From a checkpoint of a small mixture-of-experts model trained on Wikipedia.
Training: 632M tokens, 4819 steps.
Below are experts of layer 2 (counted from 0) of a mixture-of-experts language model. Rows are named gate (a neuron's input weights, with its number), up (a neuron's input weights, with its number), down (a neuron's output weights, with its number) and show model dimensions 0-191. Each number is 50 + 10 x the weight over its row's rms, rounded and kept within 0 to 99.
Before each expert's rows: "comes after" lists some tokens at least twice as common just before its tokens as in all text; "gets" lists some tokens that make up at least twice as much of what it gets as of all text. This comes from a sample of Wikipedia text that the model never trained on. Tokens count by the router's weight.

# expert 55
comes after: ".\n\n", " |\n\n", "\n\n", ")\n\n", ").\n\n", " mater"
gets: "==", "ol", "ial", "===", "ign", " National"
gate0:44 39 55 42 41 39 51 36 49 59 54 40 64 42 60 61 53 59 46 39 45 51 53 47 47 56 41 63 33 51 38 52 40 52 48 55 29 38 43 35 54 44 55 70 54 29 50 33 51 46 34 38 41 54 51 61 33 47 40 47 69 65 52 42 60 50 37 49 38 49 59 42 49 42 64 45 56 48 50 58 37 84 54 45 45 56 71 47 49 50 62 43 59 36 45 50 51 57 51 58 50 61 64 48 54 37 40 53 27 44 55 40 48 50 52 44 29 54 34 33 50 51 34 28 52 24 41 48 33 71 60 45 56 55 43 51 47 57 51 36 35 53 63 60 40 54 48 55 59 41 38 35 69 50 57 50 51 44 46 44 49 38 48 37 49 59 43 46 55 52 45 49 42 47 48 44 56 28 57 65 38 64 44 43 52 49 50 53 60 67 69 43
up0:57 55 48 66 71 44 64 42 50 44 71 58 67 68 52 57 43 41 55 64 48 60 54 58 49 55 72 43 72 55 71 58 56 38 44 65 49 73 67 38 42 59 38 46 53 74 52 33 56 41 52 67 59 31 50 55 60 54 42 49 49 22 60 48 60 43 58 34 50 49 38 55 33 50 51 51 33 51 53 49 59 29 59 57 49 53 36 38 47 50 46 70 34 50 54 46 48 44 46 36 48 38 45 49 51 53 50 52 66 51 43 44 60 41 52 70 62 57 63 71 42 48 61 54 42 71 53 53 56 44 42 44 61 48 44 37 55 72 49 54 57 49 35 49 50 47 60 37 48 65 67 64 54 53 57 44 39 64 60 62 49 50 63 45 45 57 60 46 34 48 62 45 46 59 42 46 39 53 52 50 58 51 55 44 36 49 54 50 48 45 54 55
down0:45 44 63 55 61 45 60 58 58 39 60 77 52 59 68 46 42 52 45 59 62 71 63 59 46 64 51 68 47 42 75 38 54 50 61 42 29 50 53 33 44 50 54 53 48 37 56 50 46 52 59 35 45 65 52 25 55 60 46 70 74 30 38 43 57 38 50 45 55 50 56 38 64 36 48 54 48 49 52 36 60 57 44 53 60 45 64 59 51 49 39 56 66 50 49 53 42 44 52 36 67 69 43 63 53 56 65 47 71 43 35 55 48 59 52 45 59 48 43 44 53 60 43 42 52 34 47 39 49 57 60 50 58 43 51 33 59 58 42 47 44 64 36 27 52 50 38 57 66 59 64 59 50 68 51 54 59 52 53 38 41 48 43 45 56 55 38 67 65 52 58 55 42 52 49 52 60 59 44 44 57 58 56 41 47 22 50 44 37 56 53 55

# expert 12
comes after: ")", "0", "1", "%", "2", "3"
gets: " |", ";", ");", " —;", " –", "oor"
gate8:35 36 54 55 65 55 40 52 52 58 62 25 60 37 44 59 48 62 48 40 53 32 67 39 65 48 41 56 54 53 47 58 54 50 29 63 58 77 41 44 49 68 44 29 36 34 61 50 48 36 54 47 64 53 41 49 59 34 29 36 60 31 56 62 63 50 36 44 55 42 50 43 62 36 41 54 53 46 57 46 53 53 48 60 47 63 47 50 48 57 60 51 59 50 52 49 52 71 45 56 51 44 50 56 53 42 32 49 50 59 27 69 49 45 45 47 51 47 43 35 67 62 66 58 50 71 46 56 40 39 68 61 33 51 54 48 46 51 56 28 54 62 43 54 63 54 47 50 58 28 58 38 32 36 57 40 42 43 46 60 57 55 59 52 40 59 45 52 61 62 60 48 45 46 44 42 45 51 43 54 54 38 48 61 34 37 54 38 41 62 49 50
up8:40 49 50 45 59 61 59 42 66 64 45 52 53 64 64 40 41 60 49 56 62 37 35 58 50 29 48 49 35 58 26 42 61 36 73 53 63 36 45 48 55 44 73 44 48 31 59 57 44 57 54 38 35 59 60 67 57 41 49 61 61 54 49 42 52 40 61 63 52 48 48 46 41 51 55 52 50 66 34 24 60 47 61 55 45 62 52 52 45 53 39 48 54 57 48 45 63 54 61 37 42 41 50 55 48 52 42 58 47 57 59 40 48 70 54 54 48 47 61 40 27 35 57 58 56 32 53 59 42 54 38 56 49 65 63 57 62 72 36 61 52 53 30 45 28 42 65 41 31 57 42 45 59 58 52 53 60 43 44 58 54 53 59 44 56 57 50 47 59 59 40 45 51 55 61 51 51 62 47 70 74 55 45 63 48 66 45 57 46 40 56 48
down8:47 60 61 57 32 57 52 47 61 27 66 56 39 61 35 62 60 51 59 41 54 52 53 65 45 41 62 40 35 39 47 49 57 52 57 49 45 40 49 49 55 53 76 62 63 38 59 65 46 44 45 55 49 69 62 55 49 33 55 43 65 35 49 46 53 58 59 51 55 46 60 52 52 53 50 60 60 45 60 46 65 46 26 48 63 50 39 48 62 61 55 50 54 30 68 62 52 60 46 43 54 55 62 59 52 66 61 36 51 38 43 59 53 60 39 56 64 45 50 48 51 51 53 39 60 52 48 61 54 65 35 49 46 47 61 44 77 47 37 49 46 42 56 47 41 48 52 49 29 43 35 44 53 55 49 76 62 31 43 43 37 47 54 40 46 39 71 49 50 48 54 66 45 60 49 39 56 67 46 59 43 44 63 44 38 50 32 63 30 28 36 46

# expert 15
comes after: " ", " (", "–", "_{", "/", " −"
gets: "19", "20", "18", "17", "16", "12"
gate1:59 64 38 41 38 35 54 44 43 59 51 44 37 55 51 51 51 51 56 54 41 53 57 72 33 52 52 50 40 45 48 59 51 46 37 35 65 48 47 56 38 64 36 62 59 56 58 57 49 54 65 62 50 41 76 52 28 38 55 59 44 45 74 53 43 57 61 53 56 44 52 49 31 51 57 50 41 54 52 31 46 49 61 42 51 50 65 44 68 40 51 33 58 46 62 55 37 50 39 57 59 50 45 41 53 48 37 38 35 49 81 43 37 43 58 50 38 37 20 55 34 50 47 43 48 64 54 72 41 42 52 41 45 60 49 62 54 48 38 51 42 44 50 54 31 53 54 55 49 38 43 39 48 49 63 58 46 38 39 54 52 56 31 56 34 65 55 69 57 53 56 65 63 68 51 44 41 28 50 56 53 42 41 50 56 52 48 57 64 40 49 47
up1:35 62 44 42 49 33 58 52 53 52 56 28 44 53 46 58 59 53 61 56 43 45 34 53 35 56 53 57 26 56 41 48 38 38 53 43 59 57 23 44 45 77 53 60 53 63 42 61 63 62 54 31 63 37 67 55 37 34 54 61 46 50 55 44 42 71 52 46 39 47 51 40 40 51 68 50 59 64 54 50 46 59 64 26 46 55 63 40 64 53 57 58 60 49 51 63 48 37 52 48 57 73 52 44 45 66 41 40 50 48 64 42 38 44 61 55 56 43 27 48 47 67 43 53 48 59 41 62 35 52 47 36 43 55 46 58 43 42 31 37 48 53 57 47 55 44 64 44 33 43 49 38 36 49 56 47 47 37 25 55 47 56 31 67 47 58 33 61 52 38 48 48 54 50 53 47 56 54 57 45 48 43 40 48 47 56 59 53 45 46 35 59
down1:40 58 30 38 58 60 41 47 46 48 51 60 35 52 32 52 45 41 42 39 51 61 45 51 67 40 28 56 56 35 42 39 52 74 57 64 39 29 48 54 59 56 54 50 49 54 57 39 49 55 53 50 40 52 60 49 57 37 40 51 58 37 54 33 67 48 48 56 39 34 61 29 62 61 45 51 57 57 41 67 44 39 73 37 60 36 62 59 53 50 49 37 55 58 58 62 72 43 48 60 43 61 57 33 49 53 39 51 57 72 57 45 41 34 66 55 43 52 49 48 56 48 45 70 49 58 37 34 42 44 30 33 60 54 55 49 41 42 51 50 33 38 38 36 48 31 43 37 44 46 37 46 60 60 49 51 46 37 48 43 39 55 47 53 42 41 48 57 60 44 49 43 64 37 48 46 54 55 42 47 40 42 47 56 49 65 52 42 41 59 63 29

# expert 2
comes after: "\n", " |\n", ")\n", ".\n", ";\n", "==\n"
gets: "-", "|", " -", "-c", "-s", "-d"
gate2:46 45 69 42 55 41 50 51 57 61 16 36 60 63 37 50 59 48 50 39 58 47 57 33 56 45 41 70 48 51 49 51 50 48 40 42 49 48 47 63 42 58 57 66 47 46 49 44 51 55 60 56 46 39 45 52 53 54 66 53 35 57 47 59 41 56 51 35 57 57 51 64 57 42 54 47 43 53 49 55 49 53 64 57 29 42 36 56 67 56 59 59 45 65 54 61 80 37 62 54 53 68 37 43 43 59 40 39 44 49 59 42 44 58 61 50 62 46 64 42 44 55 66 42 38 48 23 56 59 63 73 45 43 57 33 45 56 52 42 36 72 44 41 46 39 54 54 53 49 56 51 46 42 63 60 56 51 39 40 38 45 54 42 43 36 63 36 53 51 64 64 28 38 51 54 41 70 48 46 53 52 34 39 57 59 44 43 58 65 68 60 41
up2:63 38 62 49 45 70 42 42 47 68 40 60 56 44 60 56 73 50 46 49 60 40 43 62 46 31 45 53 53 42 24 49 51 54 41 43 51 44 55 54 54 34 58 33 50 47 54 50 42 57 76 46 52 51 45 55 55 62 57 65 48 64 41 73 45 41 58 45 43 50 38 50 53 49 49 42 49 61 46 56 58 61 54 39 48 28 61 40 55 54 52 28 52 49 55 42 51 60 47 44 57 64 48 53 35 57 58 54 70 48 66 51 50 56 55 46 57 42 59 57 51 53 61 45 63 45 52 66 59 47 65 36 34 30 37 40 39 38 44 59 57 45 55 67 63 63 54 65 46 30 50 52 34 55 50 59 37 52 50 61 35 54 26 49 61 52 61 69 49 37 59 32 68 56 41 35 67 36 55 44 49 52 45 49 66 42 57 59 42 58 44 38
down2:49 25 48 71 53 47 53 38 49 49 39 36 39 57 45 39 37 48 53 37 49 51 52 56 40 60 45 55 42 48 47 40 51 44 50 53 39 47 53 62 53 50 40 64 38 47 57 43 41 54 34 69 41 57 46 43 45 29 53 44 54 51 53 33 55 30 38 70 53 38 58 31 45 47 40 60 44 50 50 51 41 55 62 56 40 38 35 61 40 41 54 67 56 52 33 52 50 54 40 47 47 35 53 60 47 42 54 44 66 48 55 48 41 47 50 46 58 48 53 51 36 62 79 60 52 62 45 34 65 44 62 49 60 72 44 48 51 51 65 36 53 55 46 33 55 53 54 36 49 56 53 58 69 45 39 46 57 52 41 54 40 61 60 34 45 59 61 32 69 47 33 65 50 70 59 47 56 52 63 68 42 59 54 59 32 62 59 31 52 68 52 35